Below are experts of layer 4 (counted from 0) of a mixture-of-experts language model. Rows are named router (the router's row for the expert) and show model dimensions 0-127. Each number is 500 + 25 x the weight over its row's rms, rounded and kept within 0 to 999. Numbers have three digits each.
Before each expert's rows: a language model's description of what the expert responds to. This comes from a sample of Wikipedia text that the model never trained on.

# expert 5
What it handles: Quotes, symbols, mid-word pieces. Opening quote marks and apostrophes, degree and minute signs, hyphens, ordinal th, and taxonomy names in infobox lists.
router:512491421491491497492472502496502518480500519498545486489468546510487513495493489503486473490501478487523513533550483480481546468499552516544453516453493525541502483503514468475487555498489487497509528498491525450549505525511461499502513498535508498495458500497457490481500513544504468446516468476514504532520489528498470518514523468478468508538483512495518504465528474499487507507479

# expert 7
What it handles: Clause-ending punctuation. Periods, commas, closing parentheses and == heading ends that close a clause, often after numbers, plus conjunctions like where, when, because, while.
router:463505504504492479520529519519477503522525494497544510511475536512551477541471501566525488490510487491540485522495503533498540482467476529449554485522500522467430488515502536526508525480512478527518525555488553532504469542514489465483511484478459471490525489479476490522500497528521515524473458538474495523465522500482451478524497503473469514515521498474483484504457512524525504496493

# expert 8
What it handles: Digits, time words. Final digits of numbers and years, list hyphens, duration words, and sentence-opening connectives, such as 6 in 86, years, However.
router:499491486502491439496501507484518478492532535510543495528465462492498478467495504493517516496464481468524511480522480532492530527477518511512502522492480476474511514506494547490503590493489512518493496479488495512510544501482522527483492458498469464500493472527481527482520514493494494523477484484529506495539478462466478531537497536498491519473486460495505462492573462495467503470496

# expert 14
What it handles: Prepositions, table pipes. Prepositions, conjunctions and commas linking phrases, plus table cell pipes and list hyphens, such as by, of, via, |.
router:504509489507466505495462487491448509493491461504479535465447502509532534532493547534524507481569469522553477526515475544500535488539537467469502492494490500439470541499482490457480504533478491484478497503476495513522498526486477507509515487495527524488487480527507479504539478480496521520474509496467478544475498519449518463514530494481462491525473497510530502491519572511503493536503

# expert 12
What it handles: Table numerals. Digits, spaces and signs inside numeric tables and measurements, such as the 5 in 27.58 km, −34, °, ½.
router:524519461520493521513480537469470486508479477521531506525529494457522510503490533560483491502429471492516461518500481497484494477533503494543470555506533501527510463496466528531564529457490515494511461543495484538488519472481517466496491542519516465473528488532471513501530485465494483469543496492495516530503455542527539488481538519464517512479505502502511503537507510523491492501513

# expert 9
What it handles: Word-internal fragments. Middle pieces of split names and rare words, such as Qu in McQuien or ch in brochures, plus table separator rows and See also.
router:495499489512486532489519518514502480491492499487486546449498518513504525481502523473492488475484526495563538515550514486460460466476506519493470541518492510559515557507488498462499510434493512480490539472519525514510499486493492463523491538503488486471498511455490523497506495491509490475489493511468543491564452477496501470499506543502547480480466514507500528508482509499514501434482

# expert 1
What it handles: Participles and descriptive predicates. Past participles and adjectives after was, is, a or as, such as known, born, located, believed, named, based, well.
router:470460504499492523501500498519513522504510511451464543535463478466502491508508470519464507469461473480488506462528512507498472516508471521508480466484536472469504495526507515555522499484530490492520515531498452513502462495507533484558475512490494453494486518499494508489503497475528479498504495507508488528523476478478495474515489537492461523520472551544505494474518507476477526442502

# expert 15
What it handles: Year digits and adverbs. First digit of a year after from, in or between, such as 1 in 1865 or 2 in 2016, plus adverbs like eventually, soon, officially.
router:507469476446515525491474515508478504495507522459495515480525556500464512474476472535526535516512460524520479522494459501500472511532508510514513520492535506500453515479506481462514508507483515466489528479525506457490527503480527491493478485470516494524478498463500527499507541537453481560505554488485518535507505529488501510492494444485546486496473545522517494528499463524507519466499

# expert 0
What it handles: Verbs after subjects. Finite verbs and auxiliaries right after a subject noun or pronoun, plus subject pronouns themselves, such as was, has, he.
router:496492539494512464537489486518481517497494513512479497468535453489512514467497508466538488485479502484498474541522495518464513544499479449532514476542527515548493476533549485511493479521462521511488500550489522495521533440466510471471508477513503502481513487502497477543506515504454504519521509500516510472452462542490540473501498525483491448509502522489518513540510470528494524503519

# expert 4
What it handles: Name-initial pieces. First word pieces of proper names and capitalized sentence-openers, especially after lists or prepositions, such as In, San, Tob(u), Car(racci).
router:492514478524491504499432499459499511486500481507489484408506506472509493536471525487521545493503482513502533473493483512510450442544524500502500547485492549493480537497529511503506502486464520457524495502492517455488528496454501481478509518477471484515488453509489509510527495486489519477491491459469484447523506475505527518536528495501458464524490504498479533544553545504476510534517

# expert 11
What it handles: Surnames and number digits. Surnames and given names in name lists, such as Wilson, Smith, Crawford, Jr, plus digits within numbers in tables and statistics.
router:503483547511498480527493526509504470507472458503510527530479504515472538538464515491500553572475506459553531503486498497497515512506505514514537517479531488515478505507488512480506538516521487526505478515489499535472482480492478512457498431534489470551492493543515502462502510484513526475507542548485529500516504518480525534538517517464494490509491504488515510523509472490438522481579

# expert 3
What it handles: Action verbs and prepositions. Action verbs, often gerunds after a preposition, plus prepositions like of, with, for, such as took, reading, causing, without.
router:500477471506522526477501510490474460536536495540509509495552537501478509458493479546549530504499519487504513515472473501524476536518511501489500524526518538532481489497519489449523475549504526510490477489514578514502545543528478433461539519477476481504502494482505487513516470508447505536553522499472479488488496521508513530476469483506493457471469477495480496534491519497506491494531

# expert 13
What it handles: Slots before values. Spaces, table bars and colons just before a number or value in tables, infoboxes and census text, such as Listed weight: 264.
router:463490485519520536493489487493483514470483485500471541470500519501567500501483570469499502527516475516519498502529511540507547487548545517488453546500538489519519504501531444542504539491534496519479485513507455489527499487471481541531527502526517487517515498498486542483519497489527461496479501526465521511521507494467515490497546501479502528483459544538520548508502498450453521514565

# expert 6
What it handles: Head nouns. Common and institutional head nouns ending a noun phrase after the or his, such as team, series, Museum, band.
router:477495473512534464506489496513529432457535517512500549519497460498468508458521476484505479477498523526530472517511500480527523523476492485517500513519522493507483507536489475533495496505497486517485468498507481516517490468537482533447498455490501507527504481490528500501473526513478501505505501511483536486479478493491490478474467511472480451526520514509510448489513495531523461486475

# expert 10
What it handles: Determiners, adjectives. Articles, possessives and adjectives opening a noun phrase, plus hyphens starting infobox fields, such as the, their, new, local.
router:512511467483476510506458506511499444509504472485516518518523540504507543504473497488518537483470479498499488498498505534481477490511511538518475576529472511525507507514528490497511483474511495455520492482499539504462518516498488455505520487535464471554504502499491517467540483502479505480483501507488559458522454516498491533503511525476501528488513527541499499488494528520515517520531